config.yaml
n_layer: 11
n_experts: 160
d_shared_expert: 128
moe_layers: [0, 1, 2, 3, 4, 5, 6, 7, 8, 9, 10]
router_score: "softmax"
normalize_top_k: false
balance_bias: false
lr_router: 0.00057
optimizer: "muon_variant"
batch_tokens: 262144
Below are experts of layer 7 (counted from 0) of a mixture-of-experts language model. Rows are named router (the router's row for the expert), up (a neuron's input weights, with its number) and show model dimensions 192-223. Each number is 128 + 32 x the weight over its row's rms, rounded and kept within 0 to 255.
After each expert's rows: "comes after" lists some tokens at least twice as common just before its tokens as in all text. This comes from a sample of Wikipedia text that the model never trained on. Tokens count by the router's weight.

# expert 124
router [131 104 104 122 159  72 128 113  88 144 126  61  44 129 110 127 115 177 134 144 178 109 110 139 143  98 153 113 100  96 165 169]
up0 [ 96 171  73 137  73 123 101 133 137 122  89 139 151 148 132 136 129 122 132 159 144 119 126 162  80 168 127 182 143 105 116  86]
up1 [152 148  83 139  64 145  88  96 127  24  83  93  25 124 120 149 171  83 144 138 129 119 133 155 126 131 180 116 114  91  35 106]
up2 [134 111 129 127 135 112 133 147 122 153 119 111 158 141 170  77 128 121 139  86 121 101 145 152 120 116  98 150 131  75 114 141]
up3 [130  98 143 146 115 100 104 107 113 141 100 136 175 157  91 160  87 111  87 151 138  59  90 122 100  71 145 162  86 104 127 162]
up4 [108 137  74 137  61 129 122  67 109 130  75  98  97 115 146 145 135 106 161 114 132 143 116 127 139 129 169 141 174 132  70 135]
up5 [117 137 192 131 165 142 142  97 111 147 129  64 156 131 166 135  82 122  59 125 118  98 156  74 154 135 115 117 170 100 135  93]
up6 [127  86 140 171  99 129 129 102  99 151 165 199 102 169 123  60 150  97 129 153 123 193 127 126 143 148 106 142 148  99 141 133]
up7 [130 129 133 134  82 123 127 124  92 110 129 136 166 159 111  91 139 127 173 144 154 127 120  80 185 132 145  27 137  74 176 176]
up8 [ 85 152 134 183 155 191 155  78 122 150  94  89 170 209 108  76 134 138 129 112 208  77 105  61  84 131 148 121  98 142 113 155]
up9 [191 103 128  90 130 123 135 127 118  96  77 142 168 139  84 126 106 176  72  64 110 141 174 141 120 145  76 132 141  65 162  99]
up10 [135 119 123  99 126 163  84 127  88 152 151 117 146 144 149  92 114  80 100 128 166 189  54  80 163 125 106 103 138 124 119 114]
up11 [124 150  90 174 143 140  70 119  90 146  92 127 146 165 120 125 143 125 182 168  84  89  89  81  39  73  85  86 150 133  96 141]
up12 [169 109 127 141 134 151 164  87 102 107 125 140 120 189 179 132  84 189 109 141  76  90 124 197  87 171 130 127 107  80 149 133]
up13 [129 153 116 157 206  64 217 104 101 152  56 136 107 160  82  90 135 148 159 141  82  93  94 140 171 118  97  87 131  91 167 117]
up14 [116 138 174 104 161 108 149 157 125 118 122 118 182 136 121 149 148 153 151 134 145 129 116 120  96  44 100  95 133 124 162 153]
comes after: " |", ".", " h", " w", "s.", ")"

# expert 120
router [ 86 131 109 139  91  99  98 119 120 137  81 119 158 115  84 153  81 125 109 121 161 110 122 114 105 123 119 145 155 136 128 162]
up0 [132  79 118  94 135 124  81 105 131 122 159  64 136 126  87 104  58 145  82 139 130  87 167 175 125 133 152  89  99 111  85 142]
up1 [100 124 173 103 149 129  62 127 110  98 169 123 136 140 161 103 173 142 145 115 113 138 165 140 108 135 144 147 146 158  69  97]
up2 [163 107 157 153 122 133 109 154 184 145 120 143 152  94 127 122 156 132  86 108 140 145 178 150 108 159 131 114 151 138  62 116]
up3 [102 118  91 133  70  96 116 149 160 191  63 153  95 149 116 101  97 137 192 129 112 144 132  99 180  79 171 188 179 151 181 113]
up4 [109 126 100 129 147  96  68 167 159 110 139  81 159 131 116 120  91 168  85 146 112 163 102  98 147 111  98 119 131 100 154 116]
up5 [ 94 139 105 140 119 176  84 159 138 130  93 125  83 111 114 122 135 158 122 130 114  55 150 220 100 137 184 124 132 113 135  85]
up6 [118 110 136 154 127 127 132  81 170 119  74 115 106 111 124 175 118 104 187 117 150 132 182 127 190 114 147 151 169 120 130  93]
up7 [140  95 161 171 172 171 114  89  94 134 118  94 127 108 113 113  90 143 105 164 142 156 145 149 123 128  90 119 142 114 114 115]
up8 [160 141 121  94 111 139 129 155 200 161 154 144 142 118 110 138 159 162  90 108 120  73 133 141 199 138 127 125 113 163 130 121]
up9 [158 207 114 107 108 122 106 121 105 131  77 106 164 118 115  97 188 166 125 100  97 148 181 119  90  82 148 179  94 118  54 195]
up10 [152 203 148 124 117  43 112 126 143 113 142  97 138 122 138  94 146 104 162 145  54 135 130 126 144 179 122 153  79 182 127 141]
up11 [203 111  17 102 172 135 179 142  87 130 113 113 121  92 118 114  81 111 144 118 105 129 132 171 144 109 177 118 161 167 173 142]
up12 [164  66 127  92 135 225 144 103 121 127 123 117 103  98 119 146  96 149 110 143 147 133 182 134 113 153 152 106 154 157  94 169]
up13 [151 167  74 123 136 103 121 173 147 118 113 143 145 143 127 126 113 119  62 153 165  77 171 101 126 127  47 174 158 100 129 107]
up14 [111  93  65 157 126 153  80 175 116  87  87 126 109 168  86 170 136 162 151  83 179  58 128  80 122 126 146 125 151  47  93 119]
comes after: "\n", "==", " ==", ".", "===", " ==="

# expert 135
router [118 129 166 116 123 105  70  83 190 125 155 158 132 127  88 110 138 116  81 116 101 133 154 134 133 104 191 187 105 122 109 174]
up0 [ 88 157 153 149 131 122 106 192 124  80  86 125 108 145  58 184 109 118 134 142 142 159 114 115 143 158  72  99 112  96 169 134]
up1 [120 102 136 155  97 103 108 136 142 159 165 203  98  74 144  94 109 107 140  98  79  87 154 106 147 119 159 152 106 134 126 202]
up2 [157 112 162 164 125 115 128 164  95  97 168  75 120 105 139 195 111 153 134 165 107 108 119 160 137 120 145 142 147 128 160 162]
up3 [100  71 181  70 154 124 126  86 157 184  88 111 105 109 164 137 134 100 128 176 121 118 116  99 126  50  77 129  92 140 129  93]
up4 [155  79 100 101 113  74  72 138  94  68 133 111 147  91  94 104 135 133  91  87 106  81 151 123 182  71 110 140 109 106 139 153]
up5 [ 86 153 135 127 118 133 167 160 193 112 159 113 132 105  61 166  98 132 111  99 118 184 126 149 164 143 168 158 205  55 155 104]
up6 [123 141 126 153 130  84 133 151 137  91 152 121 101 115 120 127 158 120 152 139 151 110 144 124 126 158 108 140 116  96 118 105]
up7 [144 168 124 109 130 111  71 183 128 140 130 125 117 117 119 108 166 137 119 152 101 186 183 114 129  87 119 138 123  97  68 169]
up8 [108  56 125 118 145 115 109 178 128 171 120 109 131 106 170  97  90  89 136 130 132 135 104 150 161  93 131 115 140 183 111 122]
up9 [134 117 113  85 119 111 176 116 136 152 111 154 105 154 134  89 132 117  80 137  89 121 142 171 157 143 140 121 104 155 117 159]
up10 [129 114 169 128 105 175 113 150 128 116  91 193 154 118 141  96  80 135 126  96 148 131 106 178 107 172 134 146 113 122 155 130]
up11 [114  94 199 131 152  75 118  72  92  57 106 122 100 158  84 152 192 165 118 171 138 131  77  73  59 156 102 160  86 131 152 154]
up12 [136 188  84 148 123 178 137 118 159 150 149 164 154 180 139 138 203  73  86 181 206  91 129 105 114 117 149 152 134 105 200  99]
up13 [141  51  43 115 118 211 115 106 165 104 154 157 128  94 152  99 133 170 135 170 162 195 127 119 118 125 157 129  87 102 130 132]
up14 [ 96  69 129 159 116 108 132 100 123 115 103 139 221  88 167 113  96 126  98 166 124 136 139  78 175 145 141 122  86 205  62 142]
comes after: "\n", " List", " Location", "ed", " Date", " Votes"

# expert 137
router [136 110  99 116 146  74 102 103 119  76  96 129 102 142 144 170 171 164  97 112  68 132 128 113 121 100 130 137 155 121 146 138]
up0 [117  63 108 112 146  81 186 128 107 127  56 118 124  36  94  93 108 109  81 155 127 130 110 126 117 105  92  87  83  80 164 156]
up1 [ 98  80 113  91 186 103 113 210 172 110 102 109 104  74 153 133  89  68 124 130  97 103 104 168 208  81 116 161 160 147 124 109]
up2 [104 121 102 143  96 163 115 112 129  96 100  60 110 105 110 112 144 143 100 146 141 123 141 172  93 164 170 152  77 127 105 168]
up3 [165 117 128 122 131 122 183 117 164 139 143 106 123 149 116 144  95 178 119 143 131 157 194 116 187 116 130 146 137 137 156 125]
up4 [145 160 126 104  90 114  95  91 156 145 164 149  92 158  92 176 109 158  78 199 106 188 125  71 156 102 150  81 137 113 104 157]
up5 [ 94 147  90 171 181 137  50 111 116 119 117  86 152 131  75 133  78 153 184 148 133 168 138 144 157 155 127 145 109 110 133 114]
up6 [102 179 104 118 136  69 194 145 134 158  81 111 126 159 138 113 174 113  85 185 134 125 151 120 111  82 132 133 167 136 136 104]
up7 [183 143 194  82  66 114 162 111 202 116 116 148 109 167 115 146  95 192 166 114 120 105 117 104  48 191 118 145  76 111 146 177]
up8 [138 136 125 118 101 111 132 164 120  90 117  76 103 146 160 127  93  78 132 114 118 116 154 135  71 132  59 177 121 153 117 127]
up9 [133 161  69 128 145 161 123 153 140 105 179 118 120 174 129 103 116 151 101 143 134 130 173 101 138 138 163 134 156 158  83 163]
up10 [136  80  90 144  92 144 108 126 142  69 103 115 145 127 149 158  99 196 139 166 181 117 162 122  66 148 138 156 120 114  59 103]
up11 [ 94 101  77 139 113 111  91 111 167 111 123 178 131 125 137 151 114 123 148 148 103 135 138 151 119 111 125 174 156 128 122 163]
up12 [117 132 144 141 138 107  83  49 110  86 131 105 136 166 130 149 174 103  85 133  59 118 161 131 116 130 135  55 123 121 163 146]
up13 [154 127 152 157 149 112 129 160 143 109 175 158 129 187 140 122 159 146 115 110 123 133 130 159 130  95 116 117 108 103 104  67]
up14 [ 89 119 120  85 135 124  85 186 126 104 105 148 150 128 132 154 126 122 134 105 132 119 194 172 141 134 150 193 114 103 123 169]
comes after: " the", " United", " of", " by", " for", " New"

# expert 88
router [161 146 170 104 108 143 116  87 117 167  79 103 105 154 137 161 166 134 143 139 173 117 115 180  97 135 157  87  52 139 174 129]
up0 [ 86 114 132  59 179 134 122 140 131 119 138 100 123  85 121  90  80  65 156 160  94  75 186 124 174 146 121 143 151  87  69 107]
up1 [171  80  90 111 118 128 130 132 106  80 133  65  79  93 119 111 106  78 119 103  90 140 166  68 157 153 169 145 119 161 121  69]
up2 [128 141 109 138  99  48  70 118  97 149 120 111 117 154 119 124 141 136 147 130  95 106 184  93 124 113 151 106 119 123 128 122]
up3 [109 142 124  95 150 115 109 134 154 127 163 186 153 169 141  95  95 153  86 119 142 123 139 124  90 140  86 108 116  98  94 161]
up4 [ 98 104 100 152  84 126 156  87 133  97 122 101 122 104 214 123 102 124 130 125 107 153 124  90  97 109  63  88 112 129 151 117]
up5 [100 163 147  75 115  97 132 109 153 158  91 123 134 136 172  89 167 123  97 132 113 192 126 150 119 124 148 147 103 101 105 162]
up6 [151  92 151 137  94 124 151 153 175 125 144 109 116  69 150  32 150  98 153 123 139 123 123 185 126 102 126 195 183  90 113 101]
up7 [ 97 131 198 104 131 111  89 163 165 114 123  86 101  92 109 100  54 115 148 134 164 137 132 178  96 150 114  86 126 153 132 129]
up8 [ 92 149 124 149 160  98  70 140 235 119 131 157  71  72  81 109 121 108 149 164 130  44 172 169  88 123  84 131  77 146  96  91]
up9 [152 178 191 149 134 130  90 168 140  89 105 138 168 160 184 135  96 117 159 170 180 142 156 135 136 169 147 165 105 146 144 168]
up10 [ 77 213 172  89 146 126 129 141 120 103 110 143 172 149 115  64 147 155 131 137 103  90 149  79 174 102 174 121 134 128 104 157]
up11 [108 126 148  85  96  58 143 117  83 200 105 141 105 158 139 129 103 129  99 147 135  92 136  97 120 127 159 109 150 129 149 114]
up12 [146 125 121 178  84 156 100  70 140 111 130 164 153 136 112 166 145 119 173 130 124  55 157 181 108 148 165 134 122 140  91 144]
up13 [ 98 105 118 127 121  87 116 180 103 137  90  42 116 131 137 107 171  46 159 156 101 141 137 171  60  98 110 106 131 114 130  76]
up14 [155 101 177 137 144 125 221  93 133 142 104  91 177 104  61 114 160  83 157  73 143 124  86 184 128 150 131 107 166 150 154 113]
comes after: " |", " /", " −", " (1", " died", ";"

# expert 144
router [146 162 142 116 106 159 136 155 205 143 135 168 124 156 132 141 124 105 143  96 148 108 125 101  84 127  84 138  77 166 141 169]
up0 [121 106 111  94 137 112  63 111 126 184 148  74 137 118  86 116 173 113 111 132  69 124 142 177 101 171 142 104 134 108 135 177]
up1 [166 131 154 100 117  88 134 102 155 112 180 123 128 105 112 110  73  77  46 106 113 178 149 124 106 140 150 144 109 114  90 142]
up2 [168  79 112 140 103 154  84 157 155 171 105 128  82 159 132 112 138 130 158 156 160 150 166 120  95 171  90 145 147  93  84 124]
up3 [136 147  93  93 140 136 133 145 128  65 106  71 199 156 118  99 119 118 148 132  69 155  77 128 117 147  53 157 128 147 151 215]
up4 [ 93  80 116 118 123 177 167 141 133 140 132  80 142 124 103  83 139 139 171 125 141 133 122 118  95  98 137 140 143 187 128 122]
up5 [185  67 152 134 144  78 170 141 131 131 139 123 129 150 118 121 112 134 117 144 177 135  78  73 127 154  97 122  99 142 132 107]
up6 [144 122 149 128 148 112 150 166 169 111 111 152  87 188  82 115 106 100 146 142 165 128  94  99 114 131 103 118 102 163 175 165]
up7 [156 162 137 148 124 153 140 161 126 154 136 148 122 126 147 117 130 165 119 118  71 117 109  66 153 149 118  96 164 150 101 123]
up8 [140 152 122 115  64 142 148 131 138 123 134 142 106 220 136  99 131 132  99 139 179 167 141 140 139 153  73  79  80 142 157 132]
up9 [174  60  64 128 102 121 114 111 108 150 154 126 123 110 106 118 129 167 152 122 159 200 107 129 165 143 124 182 100 119 138 136]
up10 [154 162 132 141 109 107  95 104 111 170  95 116 140 152 125 117 133 125 174 171 110 142 152 126 103 118  91 152 140 186 108 126]
up11 [147 128 130 172 143  91 134 156 157  91 108 159  64 158  91 119 138 119 114 119 142  99 171 126 115 156 164 155 117 138  80 160]
up12 [140  98 129  95 152 183 135  76  99 158 146 112 187 156 188  86  68 147 155 124  95 105 150 138 160 144 198 127 139 127 141 139]
up13 [109  96 135 137  99 122  96 166  83 115 116 164 158 173 117 114 106  94 143 150 176 117 142  96 150 138 143 103  65 134 134 125]
up14 [117 138  38 138 104  89  96  93 128 172 115 123 152 144 162 114 129 129 123  76 123 156 108 175  88  98 117 107 105 119 171 201]
comes after: " |", "°N", "|", ":", ";", " 1:"

# expert 121
router [124 119  97 191  99 134 128 113 144 145 127 151 128 106 141 143 134 121 154 158 136 118 155 109 108  69 126 190 116 140  50 172]
up0 [116 147 139 131 145 113  98 132 163 144 118 176 129  76  86 101 104 109 129 130 154 107  77  77 130 123 132 147 162  63 136 127]
up1 [115 161 127 125 140 129 128  99 127 163  87 106 160 159 108 108 135  78 140 136 165 171 124 124  21  85 141 146 181 124  69 166]
up2 [177 112 114  98 122 149 113 133 121 129  71  85  93 112 159 102 194 149 191 134 119 144 116 194 109 140 190 138 136 118 136  97]
up3 [134 109 133 112  46  80 138 109 108 140  68 132 125 130 154  88 154 126 158 152 154 150  95  91  62 111  93 166 138 125 114 190]
up4 [153 159 129 104 108 111 159 136 104 120 131 155 192 123  80 110  79 106 180 172 192 144 139 152 129 133  83  90 155  87 140 126]
up5 [151  88 149 154  92 145 126 114 133 140  83 157  99  85 155 105  56 138 101 165 115 228 119 163 174 106 132 152 120 143 160 111]
up6 [102  90 160 115 111  98 103 150 140 134  89  93 108  85 152 124 150 125  89 127  64 112 170 168  97 133 161 143 178 141 127 135]
up7 [163 116 133  89 126  98 107 119 152 148 133 168 103 157 129  93 162 184 121  81  88 148 116 211  99 144 131 119 139 147  37 114]
up8 [139 151 112 145  94 137 180 143 133 117 147 134 171  95 131  72 130  87  84 146 127  77  96 128 153 123 148 168 140 154 143 148]
up9 [108 154  84 155  95 141  91 153 143 145 120 121  74 112  82 119 125 163  75 171 158 120 117  98 102  64 134  94 117 137 130 126]
up10 [ 91 112 128 105 155 207 102 154 134  97  72 147 152 194 130 104 159  81 139 118 146  60 143  83 143 105 124 143  65 156 137 155]
up11 [107  93 107 183  53 148 100 118 161 127 126  86  95 138 111 145 102 119 140 147  88 166  94 125 126 182 157 146 155 111 176 175]
up12 [108 113 102 160 137  30 119 163 160 115 145 159 136 119 124 110 122 154 118  91 120  91 111 118 145 143 169 140 133  87 115 121]
up13 [149 103 147  72 126 104 129 116 152 142  98 144 113 142 142 104 173  84 161 153 179 149 125 106  88 171  98 148 101 131  84 148]
up14 [114  79 152 106 128  71 152 139 191 110 123  79  99  84 116  85 133 216 108 171 185 142 159 122  98  55 119 141 119 116 167  97]
comes after: " the", " first", " his", " a", "|", "'s"

# expert 132
router [122  46 160 109 145  97 186  63 185 165 130 140  84 106 143 127 126 137 150 161  76 127  62 119 145 135 122 141 128  96 125 136]
up0 [208 107  73 154 154 142 108 118 149 141 171 155 117 166 179  95 144 154  94 138  83 101 167 101  98 137 129 107 158 110 202 128]
up1 [ 86 113 125  53 147 114 150 127  84 129 101 100 132 124 142  93 115 132 136 153  73 134 148 156  91 118  68 151 107  73 122  85]
up2 [178 142 135 119 155  68 142 128 139 125 106 109 162 131 134  85 178 141 123 192 107  91 134 144 146 167  62 136  90 135 132 107]
up3 [153 133 137 100 176 107 173 180 114 129 141 146  80 150 153 182  98 155 154 156 175 159 134 134 175 181  90 118  87 125 150 172]
up4 [ 81 117 135 170 143 105 150 184 167 133 136 150 155 143  91 129 131  83 109  95 140 111 123 106  71 102 128 172 138 126  94 191]
up5 [152 113  96 109 135  58 163 103 136 151  89 157 101 150 125 127  84 144 115 165  86 207 124 140 162 148  89 126 145  67 156 141]
up6 [ 92  81  95 131 151  94 123 174 178  87 144 108  54  96 140 129 111 146 109 165 130 194  69 135 173 108 122 177 135 109 138  56]
up7 [196 182 144 138 134 130 174 113 115 127  77 158 122 121 135 156 185 118 114 146 145 166  89 130 136 142 150 137 130 118 144 118]
up8 [183 123 113 149 118 137 125  90 112 165 119 144 110 108 168  90 188 113 123 137 105 115 147 161 104  89  94 118 135 125 106  95]
up9 [ 86 119 174 101 152 160 156 182 118 168 125 133 144 144 165 123 104 172 106  95  79 109 103 149 119 102 118 140 168 123 174 153]
up10 [126 169 186  81 129 106 119 107 137 121 157 204 159 155 122 168 119 132 154 166 100 187  55 153 138  88 118  90 144 125 177 131]
up11 [ 92 141 107 163 120 147 135 171  92 129 105  94 106 110 153 110 132  66  71 146 162 139 129 199 127 144 131 158 190 110 133 146]
up12 [161 115  62  92 188 115 144 182 181 119 167 102 157  85  75 122 175 173 165 177  98  95 188 132 132 157 134 123 115 101 155 171]
up13 [147 148 111 103 117  90  81 102  81 145 167 171  78 174  77 100 138 143 125  88 128 142 169 117  92  83 143  97 144 160 128 114]
up14 [213 151 149 134 151  99  86 170 149 143 186 144 110 140 148 119  84  78 165 136 130  96 160 116 105 109 127 152 138 131 138 125]
comes after: " |", ")", " also==", "ia", " information", "a"

# expert 11
router [130  37  67 111 113 133 113 122  98 127 157 138 170 104 145 131 119 142 153  97 157 100 102 135 148 100 124 143 151 132  96 144]
up0 [148 134 165 152  89 124  83 145 142 163 109 169 144 231 111 191 147 139 146 169 114 103 162 158 121 135  62 133 106  90 119 116]
up1 [174  56 137 136  95 160 124  57 188 136 135 150  50 147 170 120 176 131 136 158 133 158 101  75  58  60 164 122 170 101 120 124]
up2 [137 152 144 156 118 133 165 105 143  95 181 120 208 173  90 145 146 160  81 129 151 103 150 134 117 148 143 114  88 146 134 113]
up3 [158 147 139 138  62 110 146 109 173 104 154 131 151 142  83 139 139 130 141  95 150 112 148 164  91 151  98  94 124 153  66 137]
up4 [152 175 191 116 153 135 129 137 119 108  98 184 130 131  69 103 192 110 154 191 126 133 151 135  99 122 108 155  96 152 119 130]
up5 [123 145 140 123  32 187 104 141  99  87 127 119  88  53 140 120 136 118 146 120 105 109 117 116 117 153 140  65  95 132 156 118]
up6 [191 129  70 125 148 148  93 117 119 165 127 179 142 152 144 142 166  71  91 102 100 120 140 137  96 124 154 164 161 101 128 129]
up7 [144 128 105 126 168 132 162  96  56 105 129 156 113 164 143 134 104 132 130 170  88  87 181 153 169 123 118 113 156 138  80  61]
up8 [165 167 118 202 103 172 198  59 110 165 170 135 114 139  78 130 159 132  75  83 145 183 131 111 151 170  97 150 148 168 104  85]
up9 [144 111 151 119 134  83 159 111 154 103 146 137  71 126 172 127 141 140 156 160 124  87 114 129 227 130  54 108 122 181 107 133]
up10 [121  93 178  93 111  72 116 124 129 140 169 182 101 136 126 136  89 147 138  75 198 174 162 147 136 164  83 130 113 127 125 129]
up11 [130 143 157  75 112 128 127 147 181 133 130 120  43 111 108 117 146 145 154 123 112 108  58 128 127 146 103  87 199  81 111 167]
up12 [163 101 172 113 191 149 115 150 154 132 130 164 142 156 134  78 138 155  91  96 118  92  74 125  98 118 116 121 132 127 116 174]
up13 [140 135 161 124 145 174 107 130 149 102  80 119  77 174 133  87 126  97 101 104 139  98 133 136 165 136 145 122 107 152 161 141]
up14 [113  95 116 108  78 101 103 161  91 161 145 124 105  88 134  93 133 148 140 201 120 183 102 121  66 150  90 123 135 139  84 127]
comes after: " the", " The", "The", " his", " g", " b"

# expert 145
router [128  99 146 196 158 117  76 124  93 119  87 114 146 123  74 122  82 145  94  72  98 105  84 106 110 131 118 192  90 108 142 155]
up0 [110 135 195 154 184 178 143 118 169 144 159 101 115 144 176 107 134 165 141  92 152 130 131  96 180 116 137 161 126 117 128 174]
up1 [101 182 140 132 175 109 148 207 114  90 203 108 136  99 195 125 128  96 128  70 129 152 121 143 121 200 117 157 145 127 170 155]
up2 [ 93 166  68 132  81  94 133 120 112 129  71 126 114 113 105 106 151  91 182 153 133 118 183 115 136  94 112 136 105 103 113 168]
up3 [147 134 104 101  93 150 110 179 131 145 165  59 113  93 180  97 147 159 155 105 108 128 108 168 139 158 131 108 135 130 156 112]
up4 [151 136 130 111 109 120 172 137 138 151  93 101 106 134 141 128 110 131 139 151 154 128 104 122 150 193  51 170 165  58  85 110]
up5 [113 152 143 131  83  86 159 146 100  86 159 114 123 121 119 177  24 132 117 106 104 153 132 129 137  87 126 132  86 115 113 136]
up6 [118 171 109 107 121 136 178 116 170 147 115 133 188 203 112 125 154 101 134 112  74  94 140 178 171 112 122 145 108  98 110 168]
up7 [148 132 140 117 124  87  82 125 118 119 129 107 181  55  60 104  90 153 155 160 153 111  99  64  84 124 146  85 180  87 169 139]
up8 [ 89 144 169 142 118 140 140 133 156 127 134 118 112 109 120  99 135 152  88 135 129  82  87 100  75 110 159 140  96  51 115 155]
up9 [134 162 149 140  84 150 199 114 154  95 125  95 148 114 122 125 166 126 100 160  76 166 141 121 109 147 132 151 140 162 103 197]
up10 [ 61 141 111 130  98 207 157 186 154 106 125 147 136 108 138  98 158 168 130 207 126 143 105 124 171 121 160 142 137 121 129 164]
up11 [124 130  98  82 119 196 137 115 118 127 133 121 150 154 102 120 132 204  90 112 130 101 109 148 168 104 116 102 149 107 109 184]
up12 [143 190 122 129 107 182 144 162  96 130 126 148 102 154 104 138 137 144 131 106  95 175 136 142 120 110 128 178 127 144 139 163]
up13 [135 105 125 116  99 113  86 171 133 139 135 125 151 110 112 141 151 110 171 138  99  86 134  89 136 168  34 126 190 106 102  92]
up14 [121 140 101 148 118 158 137 107 162 164 128 121  98 135 131 129 140 145 163 133 112 111 169 104  75 139  64 140 128  83  85  53]
comes after: "\n", " ", " Order", " Award", " University", " Party"

# expert 63
router [108 162  89 134 125 140 146 110 105 167 134 126 140 126 181 146 111 167  65 123 104 139 167 115 172 128 116  79 174  92 145 128]
up0 [ 86 153  94 137 131  89 145 147 127 125  94 122  59 146 138 118 175  86 113 125  70 130 114 110 144  81 100 119 189 100 219 121]
up1 [ 98 134 131 137  91 191 123 140 126 130  94 130 113 139 180 127 144 114 107 143 146 144 166 162 174  96  61 118 132 100 119 111]
up2 [134 123 127 112 151  95  87 163 121  79 130 134 160 203 177 147  90 158  95 155 168 158 131 119 113 177  50 121  97 134 170 136]
up3 [138 109 142  47 120  98  94 110 163 176  86 153 110 163 193  88 135 143 105 133 104 188 161 141 153 127 138 103 106 121 128 163]
up4 [130 108 193 113 138 120 150 138  91 115 166 158 122  98  77 107 115 163 129 132 117  85 110 171 126 129 170  58 148  78 106 117]
up5 [ 97 125 102  96 145 171 136 108 125 164 121 125  71 126 143 132 109 103 146 143 116 148 164  41 153 117  52 139 183 143 126 137]
up6 [155 156 114 163 156   0 160 141 123 111  95  92  69  51 131  99 155 164 137 150 109 180 135 135 112  92 147  91 120 114 148 104]
up7 [138 136 111 199 134 182 115  96 145 110 123 121 151 158 116 123 124 138 190  46  82 113 154  73 131 144  80 132 149  52 131 167]
up8 [165 148 157 122 108 197 145 135 133  89  87  96 171 148  20 148 110 108 144 127 132 177 145 131 138 144 141 125 103 124 117 158]
up9 [ 82 105 173 157  94 137 109 144 159 156 114 100 170  98 102  62 175 137 153 150  94 100 122 175 112 120 139 142 175  59 119  87]
up10 [212 109 167 112 174 126 149 146 148  72  99  88 121 114 148 102 123 163  96 134  57 200 149  98 137 135 144 165 159  92 163 167]
up11 [129 153 161 126  54 133 114  87 135 101 136 103  57  99 120 100 102  85 110 122 128 136 128 144 134 145 100 182 107 147  99 132]
up12 [ 90 138  90 194  89 148 118 164 153 149 109  98  98 153 160  99  59 106 120 135 111 163 205 137 139  72 115 148 133 111 108 148]
up13 [118 185 130 167 100 155 143 133 129  87 137 122 103 137 108  91 117 148  87 122 155 134 116  76 131 137 169 100 176 137  99 107]
up14 [138  95 142  68 154 130 105 135 184 105 153 162 118 108 110 118  64 188  48 100 101 113 164 140 120  67  65 167 140 134 104 169]
comes after: " |", ";", " a", ":", " $", " with"

# expert 112
router [170  96 149 113 124 120 146  98 198 144 133 136  93 181  93 160 119 105 137 133 139 127 113  88 128 107 149 129 144 130  66  89]
up0 [119 153 125 128 112 115 110 123  79 163 116  69 152 111 128  74  93 157 157 158 140 148 145 166 154 128 117  88 144 149 140 160]
up1 [177 146  84 138 105 140 139  84 110 187 117 168 122 159  88 136 162 138 147 131 188 133 130 133 155 118 134 155 116  91  91 146]
up2 [125  81 175  86 156 138 174 173 106 142 168 165 124 108 158  68 169 144 129 133  56 127  89 162 102 167 178 137 153 159 179 114]
up3 [ 84 143 133 103 139  94 146  78 132 102 153 106 146 140 122  71  85 112 141  95 131 143 157  87 147 135  27 205  98  77 159 128]
up4 [103  80 112 118 117 130 116 113 104 159 122 111 139 101  88 101 121  85 136 119 139 127 104 145 179 157  88 166 124 172 148 135]
up5 [126 130 102 142 130 127 167 159 156 166 130 115 156 210 145 140  93 143 147 142 169 121 145 193 112 122  96  88 142 149 111  79]
up6 [184 148 128 119 135 108 152  60 163  99  74  92 121 158 115 132  25 113 136 173 133  84 156 156 153 168 141 136 173 183 156 149]
up7 [135 135 183 117 113 162 160 103 143 143 121 117 126  77 176  90 145 116 109 119 117 141 108 176 171  78 117 120 138 137  94 104]
up8 [106  92  92 113  99 127 148 149  64  75 136  89 105 105 179 113 143 136 104  92 160 152 169 124 171 159 185  52 117 142 136 177]
up9 [110  90 118  95  87 148 133 128 170  97  85 148  74 183 128 115 133 163 193 175 174 100 107 157  61 113 142 154 159  87 115  63]
up10 [156 103 104 169  78 100 165 103 117 110  30 136  90 161  89 129 116 138 113 171 152 111 167 172 115 137 169 159  83 124 141 196]
up11 [114 175 129  90 171 157 150  48 139  88 113  95 120 194  94 153 156 150  97 140 128 119 125 123 110 105  97  94 175  58 150 160]
up12 [128 121 137 152 151 146 154 132  91 101 111 226 179 117 121 118 127 133 101 171 151 121 151 185 132 154 107 133 128  89 121 109]
up13 [123 106  98  83 144 183 127 123 151 127 112 121 106  76 109  96  85 179 119 118 151 114 125 104  87 110  79  91  90 127 143 176]
up14 [144 132 109 209 160 140 109 122 140 106 135  77 192 122  92 159 120 130 126 169 115 235 132 137 150 115  97 128 129 127 159  83]
comes after: " |", "\n", "-", " by", ":", ","